{
  "normalize_top_k": true,
  "router_bias": true,
  "n_head": 4,
  "norm_place": "pre",
  "optimizer": "cautious_adamw",
  "grad_clip": 1.0
}
Below are experts of layer 8 (counted from 0) of a mixture-of-experts language model. Rows are named router (the router's row for the expert) and show model dimensions 0-255. Each number is 200 + 40 x the weight over its row's rms, rounded and kept within 0 to 999.
After each expert's rows: a language model's description of what the expert responds to; "mostly gets" lists some tokens that are sent to it at least half of the time. This comes from a sample of Wikipedia text that the model never trained on.

# expert 23
router,217,242,223,208,236,250,251,198,191,209,175,242,195,189,205,190,235,116,133,213,239,226,163,222,170,221,148,171,141,236,186,214,202,194,191,183,291,162,138,204,198,166,247,229,212,249,149,162,255,303,196,200,258,218,279,266,156,177,204,187,155,228,196,233,186,107,233,189,169,257,162,240,275,230,140,153,181,247,132,202,208,175,153,216,197,173,218,211,126,181,197,186,234,108,175,205,171,296,213,245,141,288,227,217,271,198,194,276,187,213,216,152,178,206,244,159,200,164,242,207,301,243,148,164,154,193,200,267,173,274,195,219,155,227,198,188,144,215,222,240,182,221,146,136,159,151,268,193,166,158,249,202,130,140,192,169,194,216,214,222,134,263,187,177,168,165,193,173,123,149,166,233,152,247,191,215,301,150,201,171,175,182,186,178,226,238,193,226,222,282,163,229,252,208,250,226,173,140,261,254,217,224,222,162,185,226,237,212,218,262,169,166,184,276,210,228,259,210,281,139,184,194,230,255,169,141,146,203,170,200,157,136,223,209,218,207,201,196,210,199,217,164,162,196,191,156,220,220,146,178,155,196,234,211,157,180
What it handles: Pronoun and person nouns. Object pronouns and person nouns ending a phrase, like him, them, herself, soldiers, mother, plus the conjunction or between alternatives.
mostly gets: " others", " them", " him", " you", " himself", " soldiers"

# expert 54
router,218,212,195,136,205,264,178,201,191,176,168,173,196,146,222,169,171,149,157,182,290,230,152,152,223,236,202,163,185,243,186,247,212,198,219,248,181,218,202,143,159,176,224,287,237,192,264,189,171,167,197,289,231,228,187,220,207,194,164,209,220,163,208,292,150,191,318,176,266,198,113,258,229,208,147,184,177,216,144,222,207,121,163,263,242,255,211,263,148,204,254,184,233,125,179,279,208,207,155,257,233,157,216,203,195,202,214,148,194,233,215,152,126,165,274,224,182,192,216,242,241,230,159,243,201,211,182,250,195,277,201,174,158,239,170,186,177,230,191,239,209,193,125,208,136,238,236,171,169,129,222,182,250,179,209,91,195,191,193,213,207,195,245,201,211,203,187,202,153,184,169,175,132,246,191,243,241,207,237,217,188,233,155,195,206,274,311,199,176,234,187,224,234,109,235,286,186,220,172,300,221,185,202,185,213,221,243,200,214,206,195,173,154,279,207,246,257,229,220,175,184,223,272,196,200,158,128,211,240,192,196,130,201,151,139,274,193,217,173,217,190,158,165,204,172,230,253,256,175,175,127,122,215,206,153,173
What it handles: Digits in numbers. Single digits inside long numbers like ISBNs, identifiers, vote counts, times and decimals in tables.
mostly gets: " Arthropoda", "Gls", " acres"

# expert 63
router,231,226,153,213,187,202,184,179,215,221,225,248,164,120,196,200,132,178,161,148,184,239,213,248,170,185,205,157,211,194,173,208,235,141,242,196,227,233,178,140,125,178,201,213,249,223,223,230,196,262,186,221,217,221,279,236,161,213,209,177,157,215,260,234,170,175,230,174,180,254,137,215,267,174,108,199,151,244,110,188,189,119,219,193,187,174,221,204,176,167,159,231,283,167,153,202,145,280,210,205,207,228,177,187,265,174,241,229,157,282,271,197,146,124,237,148,180,227,245,277,205,199,225,219,216,178,237,289,202,240,223,194,205,205,146,161,203,243,174,251,171,162,170,134,164,166,194,121,168,202,237,202,211,187,185,226,219,153,181,194,197,249,236,186,221,189,219,225,216,210,147,117,149,197,185,269,206,123,223,282,147,166,167,182,175,189,260,231,197,216,169,224,251,159,221,228,118,198,175,261,178,210,234,178,134,197,269,240,175,230,216,172,129,282,207,284,287,251,198,134,200,228,228,241,212,285,115,204,184,213,248,90,214,190,230,283,143,157,223,234,218,170,179,230,200,214,222,202,210,190,169,166,251,220,183,177
What it handles: South/East Asian names. Pieces of Indian, Arabic and Chinese personal and place names, e.g. Bh, Abd, Gh, Khan, Chin-mayee, Jiang X-in-zhi.
mostly gets: " Bh", " Abd", " Gh", " Raj", " Khan", " Hong"

# expert 35
router,240,183,160,216,273,248,187,157,204,255,182,134,252,89,195,227,166,113,158,140,258,217,150,267,240,229,224,199,223,240,242,227,190,192,190,219,215,169,185,140,135,190,240,238,261,222,185,182,201,201,204,187,240,220,216,230,94,196,255,216,221,197,242,235,152,178,216,151,200,248,149,243,219,261,184,162,222,215,139,226,189,149,204,209,195,229,231,184,153,228,238,214,184,192,201,182,127,178,207,226,146,220,220,171,219,157,211,264,184,250,254,209,211,143,219,171,174,167,193,183,230,245,249,193,225,207,255,231,123,245,166,230,208,262,240,220,188,242,207,216,231,219,156,228,148,190,191,132,272,133,165,189,200,161,112,147,147,230,245,214,165,206,279,217,203,230,218,137,169,212,147,161,158,236,254,226,205,214,162,236,189,242,136,257,237,200,190,170,194,194,150,196,134,200,218,237,102,172,226,245,219,164,227,184,154,248,233,170,203,247,177,222,128,233,225,202,150,222,306,168,222,180,248,229,183,181,159,221,157,153,212,122,230,142,180,231,223,279,216,292,214,136,132,193,209,247,192,257,168,225,190,222,299,145,136,242
What it handles: Of/by and end piece. Prepositions of and by, list dashes and table pipes near personal names, plus the piece end inside words like Brendan, rendering.
mostly gets: " disc", "end", " Disc", " Nort", " End", "้"

# expert 60
router,241,223,167,221,233,255,217,197,183,175,149,222,127,135,231,211,225,187,183,156,201,212,186,185,185,193,176,189,131,262,139,305,264,133,199,252,219,203,167,198,145,202,223,266,204,276,147,149,242,246,205,178,244,203,250,238,212,228,212,174,258,211,221,208,214,216,248,202,192,239,120,191,224,280,162,166,204,200,188,161,167,134,203,173,275,240,182,250,199,150,184,158,197,178,146,213,183,202,222,289,211,227,186,169,184,181,275,204,217,273,268,155,178,183,218,139,167,147,205,173,228,248,202,131,114,188,272,271,202,244,189,191,161,221,182,149,151,209,187,208,211,185,167,159,187,113,180,126,185,158,244,225,233,154,144,179,232,188,172,158,217,222,182,203,155,165,221,179,164,208,145,182,241,297,211,239,258,172,248,174,193,149,198,231,209,210,275,200,251,233,184,189,229,225,205,202,161,194,246,238,230,264,235,178,133,185,265,175,144,298,141,207,159,232,222,251,270,190,238,128,223,211,316,239,202,247,165,176,173,182,197,178,207,109,165,239,140,205,200,271,208,174,175,230,233,128,205,208,165,212,212,185,255,239,146,175
What it handles: Pronouns in biographies. Subject and possessive pronouns and relative "who" in narrative biography sentences, such as his, her, he, she, who, It.
mostly gets: " his", " His", " who", " her", " he", " she"

# expert 27
router,226,180,192,209,215,192,168,183,169,232,180,171,193,169,196,162,218,148,190,201,264,244,247,167,210,189,226,201,264,227,203,250,250,205,281,255,229,231,137,221,186,143,213,244,247,201,194,157,234,218,208,237,244,288,197,209,85,219,227,234,245,201,226,221,154,183,210,124,208,236,191,184,213,208,133,142,216,258,168,194,147,172,188,180,213,162,229,167,193,180,238,169,229,179,134,240,180,232,171,215,224,207,152,162,175,270,201,188,195,202,209,171,174,135,252,168,190,183,236,198,198,208,193,143,144,165,208,258,159,307,190,159,151,285,147,144,115,250,232,213,335,242,177,140,206,135,231,199,259,155,144,159,276,170,180,151,133,195,188,238,152,186,264,228,125,182,198,186,224,205,164,185,244,281,198,210,230,191,190,276,209,229,211,276,241,208,229,242,272,198,145,219,146,174,283,245,156,189,185,218,230,193,184,110,128,238,189,168,244,190,148,170,140,214,221,218,216,257,272,150,109,207,239,219,179,204,182,196,186,212,273,212,203,247,194,213,181,185,123,174,161,201,160,241,245,170,210,190,155,266,199,196,238,170,168,179
What it handles: Team and organization names. Opening or middle words of team, league and institution names, mostly in sports text, e.g. Cincinnati Reds, National Football League, Air, Grand, New York.
mostly gets: " Air", " Grand", " National", " Royal", " Supreme", " Super"

# expert 39
router,204,241,161,159,269,191,165,188,181,249,178,132,213,126,232,223,212,186,182,154,227,231,164,231,161,185,188,195,143,218,121,222,175,195,239,235,232,226,168,142,115,178,241,250,241,202,183,164,217,200,167,236,258,349,224,238,165,241,192,190,201,240,272,281,143,177,221,179,188,216,208,190,261,278,177,157,165,215,134,246,192,179,172,161,194,241,296,173,159,213,186,187,234,155,171,210,122,289,201,243,177,207,181,134,229,151,192,182,203,266,273,188,219,117,213,196,165,172,238,186,207,193,203,214,175,208,270,294,191,250,170,207,148,278,200,127,163,256,215,274,186,170,212,189,170,201,206,145,207,210,139,186,184,192,185,170,222,180,201,172,176,232,256,232,146,222,170,128,146,195,148,140,199,222,169,197,270,159,205,212,181,186,158,203,207,241,203,255,273,219,121,179,140,151,199,237,133,184,193,255,192,218,196,204,158,207,243,218,214,249,163,130,146,265,217,279,231,177,245,175,124,178,254,233,184,224,134,262,207,192,201,183,239,181,204,208,160,199,173,208,178,229,194,240,226,220,213,254,162,209,213,222,300,209,166,252
What it handles: Capitalized name starts. Opening one- or two-letter pieces of capitalized proper nouns and surnames, often in taxonomy authorities and cast lists, e.g. Far(rakhan), Eb(ola), Fel(der).
mostly gets: " Vick", " Om", " Hy", " Hem", " Iv", " Nap"

# expert 19
router,213,185,165,233,217,254,234,166,218,172,190,216,227,113,159,227,198,189,104,220,213,169,132,217,180,262,219,184,189,192,155,241,152,133,213,196,257,241,198,120,112,212,202,172,288,229,204,277,195,229,150,254,150,279,243,228,265,226,148,228,137,198,228,243,193,96,228,121,236,232,193,232,264,252,130,237,185,210,155,258,209,178,245,196,234,184,188,241,154,156,197,185,199,180,181,237,177,230,167,220,144,231,215,200,198,176,210,227,198,212,217,129,143,187,193,220,210,188,253,271,247,224,263,202,103,211,304,251,215,242,189,198,135,230,198,156,231,244,189,281,208,193,120,183,158,133,167,140,196,159,198,252,199,222,217,143,216,187,180,189,180,206,223,221,201,288,223,186,230,137,209,178,263,270,173,228,254,111,158,204,142,199,207,174,167,240,259,162,223,157,180,227,275,209,218,231,99,178,226,193,219,259,169,172,209,163,227,161,135,285,229,151,178,219,184,254,242,205,237,196,191,175,234,184,177,180,168,206,212,170,172,134,207,160,247,273,193,217,169,206,191,168,176,249,206,211,176,224,185,200,223,192,219,258,161,160
What it handles: Digits and he/she pronouns. Digits inside decimals, coordinates, heights and scores (61.92, 1.83 m, 4–2), plus sentence-initial pronouns He, She and word pieces like he‑ights.
mostly gets: " He", " she", " She", " he", "He", "She"

# expert 55
router,247,202,203,243,226,273,204,199,253,221,196,200,199,166,232,172,201,122,154,149,197,190,165,219,221,242,212,163,181,251,186,318,231,145,209,208,242,225,197,183,160,179,222,209,250,230,167,176,239,214,162,272,212,253,200,246,149,202,239,177,246,225,199,281,163,165,228,130,224,231,144,264,188,272,203,126,205,249,181,175,168,136,146,218,189,202,212,194,210,196,255,240,205,171,173,256,135,280,162,241,169,187,202,171,197,203,180,224,221,197,185,211,149,210,198,124,149,160,189,150,234,238,215,205,156,172,183,195,123,223,146,184,200,220,169,164,135,176,180,176,215,157,134,129,165,178,174,177,221,169,185,103,218,152,170,191,201,208,203,226,214,212,225,245,218,257,201,150,181,208,149,185,129,281,172,261,236,155,201,186,209,150,175,215,204,298,273,208,229,265,152,195,185,186,203,210,144,192,200,190,271,242,265,127,164,229,216,184,206,281,145,215,74,231,221,290,250,246,273,166,165,225,261,197,206,214,128,203,186,176,212,99,265,192,158,240,201,196,250,228,179,190,178,233,179,156,191,221,141,220,198,164,246,300,173,216
What it handles: Determiners and quantifiers. Noun-phrase determiners like the, its, their, several, various, these, plus adjectives right after them like main, new, ancient, in place and history prose.
mostly gets: " several", " new", " these", " various", " These", " many"

# expert 47
router,251,211,164,196,239,245,211,196,208,214,207,188,145,148,154,194,185,132,159,139,210,236,136,257,192,206,202,158,141,287,223,286,225,148,271,193,174,183,216,224,167,221,204,252,191,263,203,191,157,196,231,247,221,212,219,234,176,176,216,153,194,218,178,225,161,173,197,202,216,252,159,222,232,265,165,121,189,233,154,143,138,112,201,230,290,239,210,195,197,251,242,188,200,184,197,226,199,236,232,263,174,210,168,209,203,160,276,231,200,282,230,190,147,159,213,206,208,184,281,213,240,210,241,164,183,235,199,219,136,217,183,187,125,169,223,177,173,221,226,195,223,230,192,248,156,159,244,161,268,124,132,192,175,173,149,157,180,209,180,242,190,230,229,235,163,200,222,149,153,179,159,211,148,258,159,275,254,218,210,243,199,212,151,232,203,182,213,185,255,202,133,234,258,163,177,223,144,148,201,218,256,270,218,144,106,214,266,109,200,219,164,181,92,224,236,284,208,214,264,121,190,194,297,243,201,172,155,223,214,195,260,171,275,156,204,191,181,228,221,242,179,149,156,242,146,195,164,265,180,223,193,198,238,147,143,227
What it handles: Institutional prepositions. Prepositions of, in, at, from after institution or role words, as in president of, Department of, studied at, including.
mostly gets: " studied", " attended", " from", " including", " in", " at"

# expert 43
router,210,186,215,207,179,238,217,164,219,210,181,195,147,140,206,216,176,180,201,165,273,202,166,168,235,142,197,227,147,245,154,225,217,176,239,200,267,144,153,139,181,203,265,312,231,265,239,184,144,247,230,246,192,253,257,213,229,189,139,196,213,204,181,268,192,150,193,244,227,260,186,204,249,242,148,121,161,252,178,139,92,83,182,218,260,219,196,161,248,248,266,149,173,122,160,200,187,191,232,279,190,180,268,170,249,157,234,238,210,275,257,160,183,160,214,218,145,244,250,203,200,223,252,193,167,240,231,247,195,258,202,167,169,205,134,192,161,230,206,179,228,225,156,201,157,122,186,202,232,148,236,226,228,192,158,180,187,199,189,203,113,231,257,247,145,250,230,156,206,198,207,148,231,198,221,233,235,196,170,200,183,192,130,243,199,248,329,185,235,224,159,275,168,176,157,221,159,154,271,195,169,232,183,133,155,205,240,196,183,249,154,204,162,267,191,223,224,210,225,166,153,229,226,175,176,222,144,260,193,176,244,198,212,119,260,217,174,179,180,201,219,225,182,278,154,200,200,224,207,190,214,171,225,170,137,202
What it handles: Education biography text. Academic-degree contexts in biographies, such as the period in Ph.D. or M.A., and words like graduated, studied, degree, University, plus sentence-ending periods.
mostly gets: " graduated", " University", " studied", " degree", "Biography", "Senior"

# expert 8
router,197,213,141,218,219,283,277,174,190,290,193,171,141,118,199,155,199,123,194,174,192,274,125,242,144,255,177,114,213,213,229,262,240,172,249,242,196,221,193,158,199,222,192,210,244,239,198,167,216,185,132,255,156,194,209,260,125,205,227,165,210,201,199,240,161,142,227,146,177,176,197,218,234,263,167,186,201,214,164,205,192,135,172,195,227,219,232,224,155,227,239,148,192,200,141,245,209,206,171,265,161,175,221,205,197,192,207,262,185,233,189,203,207,122,213,192,190,155,253,203,258,205,232,180,194,225,165,222,167,246,183,239,175,241,172,142,216,302,223,259,208,191,179,240,125,167,215,112,243,139,175,204,262,167,151,133,221,160,206,155,241,196,167,259,210,243,190,144,156,205,192,170,161,231,168,252,260,239,250,264,198,226,118,224,191,208,208,196,215,219,126,243,235,184,207,170,149,177,262,253,199,260,251,172,164,225,213,122,156,261,179,166,168,261,239,205,191,249,253,165,216,237,249,188,232,215,200,265,227,195,247,90,246,218,170,228,215,186,185,265,215,108,169,233,175,194,157,227,157,249,221,231,258,128,172,196
What it handles: Linking prepositions. Prepositions like as, with, under, during and on after a noun phrase, introducing a role or circumstance, e.g. joined as a forward.
mostly gets: " with", " during", " after", " when", " between", " As"

# expert 42
router,183,151,231,227,258,187,207,199,189,228,215,166,188,181,191,205,113,128,182,202,207,201,153,198,229,170,200,161,218,230,190,289,189,160,200,263,215,167,186,138,202,143,226,260,269,225,162,194,231,181,175,288,226,280,232,285,186,201,227,257,143,231,169,187,126,130,209,142,171,231,234,229,246,236,170,168,175,223,192,247,144,189,266,187,170,140,251,223,242,223,174,138,209,198,170,163,174,264,190,230,221,186,178,197,203,188,251,233,233,227,188,177,187,166,231,206,177,237,180,191,166,195,160,184,169,254,258,290,174,283,220,220,169,215,171,172,90,175,205,267,212,175,115,176,192,156,216,148,205,100,172,216,286,169,133,219,212,227,165,244,163,188,223,205,195,189,226,207,139,183,158,156,198,268,120,249,247,144,234,234,190,239,160,206,206,232,176,264,303,276,177,186,205,177,224,202,175,208,192,228,260,186,230,222,192,211,210,170,205,206,201,205,195,255,190,245,169,220,279,177,143,211,266,236,170,188,136,214,154,199,227,129,197,124,247,235,135,214,146,187,186,166,161,278,215,235,224,121,169,295,229,144,250,209,215,206
What it handles: Sports and award names. Name pieces in sports competitions and awards, such as World, Cup, Championship, Award, Prix, plus capital U starting names.
mostly gets: " U", " World", " Cup", " No", " Award", " Championship"

# expert 61
router,174,192,210,192,256,263,180,163,271,208,179,145,230,122,245,227,214,152,211,228,241,201,169,223,198,208,258,180,196,214,174,262,199,101,206,201,230,201,170,208,184,247,257,197,234,199,224,208,207,243,192,210,210,270,209,177,190,205,205,169,217,196,272,261,214,197,254,117,235,256,143,261,307,250,154,200,195,187,196,164,175,147,194,217,199,245,251,218,183,265,212,186,247,187,86,228,158,227,155,254,237,210,187,147,126,176,244,209,185,172,240,181,188,153,231,197,162,205,207,203,255,276,165,151,209,195,202,257,158,301,187,226,137,211,175,193,176,165,161,234,184,154,109,151,120,196,180,194,210,124,263,158,252,183,140,176,233,175,168,166,145,218,188,230,203,252,239,230,187,156,101,183,202,276,171,260,267,169,197,234,194,199,226,233,235,198,197,168,212,195,181,211,239,196,271,275,220,231,159,238,195,239,215,139,134,219,188,162,193,209,142,140,166,199,193,137,161,166,221,197,157,228,265,247,246,196,137,201,147,193,238,185,208,235,144,200,165,246,175,266,211,167,85,227,211,176,180,213,171,185,122,200,256,275,225,197
What it handles: Year decade digits. The 0 after 2 in 21st-century years (2017, 2025, 2015) and other mid-date digits, plus sequence words like next, last, final, second.
mostly gets: " next", " last", " previous", " recent", " final", "Final"

# expert 15
router,185,288,160,183,279,247,193,223,203,167,196,189,116,149,152,226,198,139,167,201,225,214,134,251,218,202,200,170,161,230,196,230,254,176,239,199,251,178,170,184,142,190,212,188,210,212,205,159,218,251,203,190,197,259,237,177,150,197,210,166,202,258,230,294,147,156,208,104,203,310,228,267,248,232,153,155,221,214,130,151,147,128,163,231,259,190,207,180,190,176,165,227,191,154,153,216,221,216,168,266,276,199,250,164,188,204,206,267,166,205,241,213,116,164,283,175,198,176,289,141,227,242,182,194,169,149,230,238,183,287,157,189,199,221,219,196,146,184,200,238,207,187,170,168,165,158,220,157,255,175,269,272,168,173,239,212,155,153,204,215,156,197,207,218,163,183,225,156,175,172,226,160,180,229,182,197,254,180,183,242,202,151,166,198,152,226,210,258,276,251,145,253,206,180,208,233,238,140,205,233,190,214,238,117,142,207,224,229,152,231,118,221,146,201,199,291,199,235,192,127,169,236,261,275,188,230,143,220,225,199,249,184,215,193,256,261,220,182,188,240,257,204,161,200,150,209,254,144,188,199,189,195,272,185,142,133
What it handles: Place names. City, county, country and region names and their final word pieces, often after "New" or a comma and in sports tables, e.g. London, Los Angeles, Dund-ee.
mostly gets: " London", " York", " England", "shire", " Uganda", " Angeles"

# expert 30
router,238,245,147,223,248,203,243,210,204,187,182,151,177,174,186,235,195,166,164,177,186,271,195,247,254,214,206,139,192,217,141,214,172,176,214,162,242,212,167,191,112,177,253,260,207,159,141,204,196,246,140,184,215,263,221,208,207,186,193,203,206,246,256,229,160,184,242,169,180,271,139,208,228,260,158,163,226,293,154,213,198,130,207,212,288,235,240,178,166,179,322,240,263,186,145,234,194,192,197,312,239,252,156,247,182,216,204,174,208,232,236,175,146,170,241,212,135,180,292,146,237,252,209,206,199,213,279,265,115,299,199,173,174,218,185,168,166,196,202,204,212,152,180,152,169,147,188,159,264,180,221,170,185,209,187,209,135,189,169,217,162,241,258,226,161,193,199,101,150,160,172,193,201,178,183,245,217,119,177,215,174,182,188,221,204,209,215,247,206,239,136,179,177,195,213,220,163,178,210,278,208,183,221,165,228,215,295,199,236,199,128,159,148,257,236,204,191,179,298,145,165,201,248,261,144,182,155,190,188,203,231,126,235,173,176,277,213,198,163,239,185,179,113,212,155,201,206,184,195,246,232,174,274,170,182,168
What it handles: Person first names. First names or their pieces starting a person's name, often in sports rosters and results tables, such as John, Robert, Kenny, Corey.
mostly gets: " Robert", " Chris", " John", " Brian", " Jean", " Alex"

# expert 1
router,223,266,177,212,263,226,229,148,241,214,215,182,178,181,187,250,184,158,148,140,205,224,182,264,215,204,202,204,230,240,235,249,218,144,204,241,233,196,201,204,175,224,262,272,200,209,254,161,156,211,156,209,239,164,227,251,134,194,227,181,166,186,240,269,113,193,244,139,213,271,170,248,227,230,166,148,158,240,158,218,204,114,182,152,296,178,269,241,206,208,242,209,229,122,129,217,181,127,220,229,251,277,233,137,216,132,250,237,189,282,180,168,169,130,269,138,233,201,238,173,244,213,188,178,194,187,212,212,161,280,174,277,196,213,189,146,170,219,254,201,234,222,105,193,191,153,231,158,242,123,227,211,166,174,145,166,179,198,200,236,121,215,273,223,194,199,215,127,181,239,168,185,213,212,209,242,263,163,182,242,217,176,239,233,190,241,254,201,266,241,199,252,154,156,225,220,166,192,210,317,250,210,191,183,224,235,187,203,215,198,157,207,137,201,197,225,141,219,273,159,205,206,281,204,148,186,169,218,129,186,255,156,225,129,171,254,144,199,196,258,187,178,174,181,148,162,198,149,190,225,165,218,238,199,189,219
What it handles: Table column separators. Pipe separators between table cells, three-letter country codes before athlete names (AUS, FRA, ITA), plus some colons, semicolons and agentive "by".
mostly gets: " AUS", " ENG", " FRA", " ITA", " GBR", " BRA"

# expert 37
router,227,217,206,185,239,260,260,174,123,178,179,119,255,155,218,203,217,161,140,213,279,214,239,174,189,188,214,126,223,232,188,230,227,189,199,247,267,175,193,111,159,194,215,256,249,180,252,121,222,205,208,255,212,244,278,217,146,233,225,226,189,215,192,283,121,156,250,195,218,196,113,302,241,225,164,140,188,208,74,236,184,135,217,211,248,273,217,200,146,203,256,220,247,132,169,252,135,190,141,239,231,160,170,140,239,198,203,228,191,175,174,209,199,172,217,170,191,241,240,172,246,228,192,203,210,240,252,270,197,281,194,264,157,269,136,186,188,189,204,174,161,211,113,157,131,192,253,165,148,216,191,290,264,153,231,166,244,220,169,256,165,221,204,232,191,256,235,155,175,221,231,199,163,269,203,187,186,170,212,197,183,185,223,219,197,202,154,206,220,212,163,234,171,165,182,220,172,229,271,194,228,280,173,230,172,219,260,152,231,219,203,157,146,280,243,223,203,253,231,218,139,226,193,210,173,217,186,194,183,227,187,114,233,139,199,212,183,191,188,220,221,195,110,215,194,144,170,244,184,186,175,230,216,197,163,171
What it handles: Physical description words. Words in physical descriptions of organisms and buildings, such as head, base, wings, brick, windows, colours like brown and white, and articles within them.
mostly gets: " brown", " windows", " rear", " wings", " yellow", "terior"

# expert 12
router,251,219,183,231,231,235,243,208,280,227,180,186,221,90,189,213,131,141,153,195,208,176,181,170,152,207,187,143,184,222,139,237,237,194,226,212,254,162,145,205,169,167,213,256,249,204,169,213,193,220,226,234,189,261,199,239,123,212,183,169,166,252,242,288,172,160,237,149,199,233,190,253,220,224,167,186,185,210,106,205,193,136,207,226,218,187,246,207,175,214,202,251,225,190,163,224,152,200,177,323,211,277,213,165,234,166,202,230,196,236,235,155,189,204,244,207,189,182,234,138,214,181,215,223,157,179,226,254,129,280,150,202,168,217,215,169,158,181,219,210,186,168,220,112,202,175,206,156,224,184,196,165,163,139,198,182,173,208,156,194,130,242,257,257,143,178,238,108,112,213,136,156,184,265,183,209,229,153,140,210,177,166,207,198,185,221,195,276,235,277,147,192,212,193,221,272,191,181,233,231,196,209,247,194,176,242,221,244,208,199,104,186,113,220,174,240,236,211,264,129,142,165,268,232,162,213,106,212,191,260,215,104,250,215,214,236,211,218,141,205,200,170,174,196,231,233,168,227,186,195,235,232,270,294,124,189
What it handles: Word-ending pieces, languages. Final word pieces completing technical or chemical terms (fluoxetine, uranium, placebo), language and nationality adjectives like Chinese, Turkish, and "this".
mostly gets: " Chinese", " This", " this", " Turkish", " female", " acid"

# expert 5
router,233,266,190,188,263,258,201,219,207,202,236,170,177,127,183,210,200,80,183,146,206,217,166,226,212,207,178,178,161,251,119,262,190,135,173,176,256,241,153,182,133,229,209,238,191,251,239,246,224,241,167,157,242,218,225,198,181,239,197,174,191,244,245,228,194,144,237,131,208,245,180,274,232,237,120,134,208,219,151,193,169,172,216,186,194,215,255,170,165,197,206,218,236,172,220,204,139,178,202,257,185,193,210,187,245,182,218,202,162,226,241,211,93,161,262,148,222,155,316,180,234,253,232,225,170,165,247,258,176,259,191,163,166,219,164,176,186,195,278,276,177,209,170,123,160,179,214,138,229,159,197,214,156,190,237,131,203,159,200,191,182,186,232,228,176,166,201,111,205,213,208,169,199,182,151,264,245,192,276,276,204,127,185,213,205,198,287,232,250,269,229,269,205,201,216,244,172,191,200,263,176,204,210,186,226,158,218,245,176,221,171,148,101,221,171,200,235,209,193,117,184,210,220,284,159,267,194,223,232,245,214,101,296,180,227,249,210,197,256,227,159,153,181,167,214,193,209,202,209,193,194,117,225,163,201,205
What it handles: Slavic/foreign surname pieces. Middle and end pieces of foreign personal names, mostly Slavic, Baltic and Nordic surnames in sports rosters, such as ić, owski, Glaz-un-ov.
mostly gets: "ić", "owski", "sen", "nik", "kar", " Ahmed"

# expert 40
router,189,239,195,217,192,189,235,178,159,250,263,166,172,201,127,241,183,122,170,123,269,206,146,227,236,238,198,173,175,261,150,242,239,70,163,254,253,187,168,157,151,210,177,254,204,173,164,202,224,200,214,199,206,233,165,216,130,199,236,243,202,225,196,240,151,167,276,185,232,192,202,186,278,186,186,154,249,205,108,204,144,192,228,218,236,226,262,248,208,175,226,218,246,101,143,273,201,266,183,247,172,209,221,175,239,244,258,181,175,293,236,198,140,167,216,175,183,192,276,159,275,242,225,155,179,177,227,226,201,315,171,220,135,256,179,210,192,225,260,176,197,201,152,200,186,261,285,178,202,223,200,171,166,162,178,173,201,188,131,166,190,180,269,188,210,215,253,184,146,183,187,199,220,238,228,222,225,175,194,206,177,170,196,242,216,232,186,186,199,230,177,243,200,167,237,199,171,213,194,238,244,186,179,223,209,196,189,107,154,280,145,123,151,272,178,267,168,256,291,197,132,206,263,181,167,219,126,185,173,201,180,147,264,167,217,198,153,216,155,260,184,134,189,200,175,173,190,196,206,206,181,176,248,204,146,128
What it handles: Biological taxonomy. Tokens in species articles and taxoboxes, such as Genus, Phylum, species, the endings idae and aceae, and Latin name pieces.
mostly gets: " Genus", "idae", " species", "Scientific", " Phylum", "Species"

# expert 53
router,189,200,171,218,296,234,210,168,232,193,203,188,158,163,240,124,265,184,114,119,223,214,172,180,213,236,207,114,182,202,203,218,225,172,269,214,305,184,151,185,192,171,196,207,256,228,258,181,225,219,245,218,233,253,223,208,187,269,246,163,194,175,146,221,156,220,253,200,222,226,219,201,213,249,140,211,142,255,151,182,164,131,208,232,163,267,261,155,140,241,220,132,161,142,190,216,173,226,192,168,145,179,240,206,227,120,214,235,239,172,214,220,174,164,184,158,170,131,279,225,202,238,143,215,157,183,189,212,155,290,235,163,230,221,190,148,174,248,244,248,252,179,167,185,187,174,274,225,188,174,221,142,292,151,160,170,165,180,258,174,176,194,167,193,210,211,242,158,160,161,195,97,222,252,193,197,232,175,198,225,177,133,167,200,227,299,219,138,177,200,157,212,194,191,226,260,184,183,221,223,228,212,194,188,188,204,195,181,247,311,206,166,260,212,193,245,193,256,229,134,160,158,245,173,160,236,185,210,166,211,182,96,275,161,160,241,209,233,222,291,152,211,179,176,275,220,250,252,160,215,214,226,233,205,193,165
What it handles: Quantity approximators. Words before numbers and amounts such as approximately, about, over, more than, at least, plus currency signs $, £, €.
mostly gets: " least", " £", " #", " what", " about", " approximately"

# expert 22
router,204,162,208,216,215,269,240,214,218,185,137,193,201,131,163,223,245,139,164,193,212,210,190,247,149,275,247,170,182,228,167,229,202,158,263,189,239,203,115,149,183,178,170,240,225,227,168,249,188,190,222,285,191,210,228,220,147,268,281,156,227,168,237,284,177,188,261,170,245,287,154,250,229,241,162,121,227,215,112,183,206,142,218,214,201,201,189,177,162,196,136,188,191,88,188,198,170,223,170,300,203,203,218,208,209,230,221,181,233,195,230,173,164,130,257,206,183,157,261,212,221,252,267,197,185,212,239,238,157,319,113,202,206,174,207,170,152,234,221,246,199,206,82,200,210,249,218,184,191,139,241,222,162,201,141,127,202,187,179,210,150,180,237,232,186,148,241,203,188,220,169,174,176,259,198,179,235,186,206,233,240,222,190,225,213,181,238,203,200,237,199,170,197,214,271,185,134,178,188,186,154,188,199,196,112,197,195,221,205,267,190,207,183,255,277,268,219,244,233,158,145,192,259,288,166,183,155,178,145,238,193,154,257,176,231,279,185,244,231,217,231,158,210,298,210,159,142,187,152,182,196,176,240,219,159,202
What it handles: Year digits and eras. Final digits of years in dates and founding or office infobox fields, plus time words such as century, ago, era, decades.
mostly gets: " century", " ago", "present", "century", " era", " decades"

# expert 45
router,216,210,249,205,263,293,214,154,242,212,189,171,152,125,249,164,180,151,158,221,215,225,142,225,211,253,179,183,161,219,173,257,199,188,234,249,205,172,173,184,71,179,229,213,233,241,203,163,213,233,199,260,208,279,199,218,150,197,248,145,220,202,212,271,124,196,201,213,247,229,168,236,193,257,197,170,157,187,187,153,168,141,183,251,255,196,172,180,245,194,239,269,197,119,199,210,196,229,213,187,171,238,230,127,144,196,231,192,267,187,229,218,80,171,262,147,197,148,204,202,189,218,220,243,173,155,187,225,185,222,179,154,171,230,120,149,173,234,172,180,216,181,122,151,160,142,224,187,217,177,194,168,231,188,174,175,210,257,126,208,187,252,251,210,190,241,211,108,229,225,156,203,205,280,149,231,228,161,195,273,242,198,172,235,189,204,230,244,236,237,190,189,145,182,234,254,147,227,184,212,151,164,270,127,154,236,238,182,206,223,171,208,166,263,194,226,236,218,214,194,124,179,217,235,190,244,145,247,186,200,219,97,297,185,165,222,199,214,236,159,154,133,210,269,227,166,173,256,248,211,145,160,241,265,191,279
What it handles: Articles and list dashes. Determiners such as the, The, a, this and same, plus leading dashes starting infobox field lines like "- Region:" or "- Children:".
mostly gets: "The", " The", " the", "the"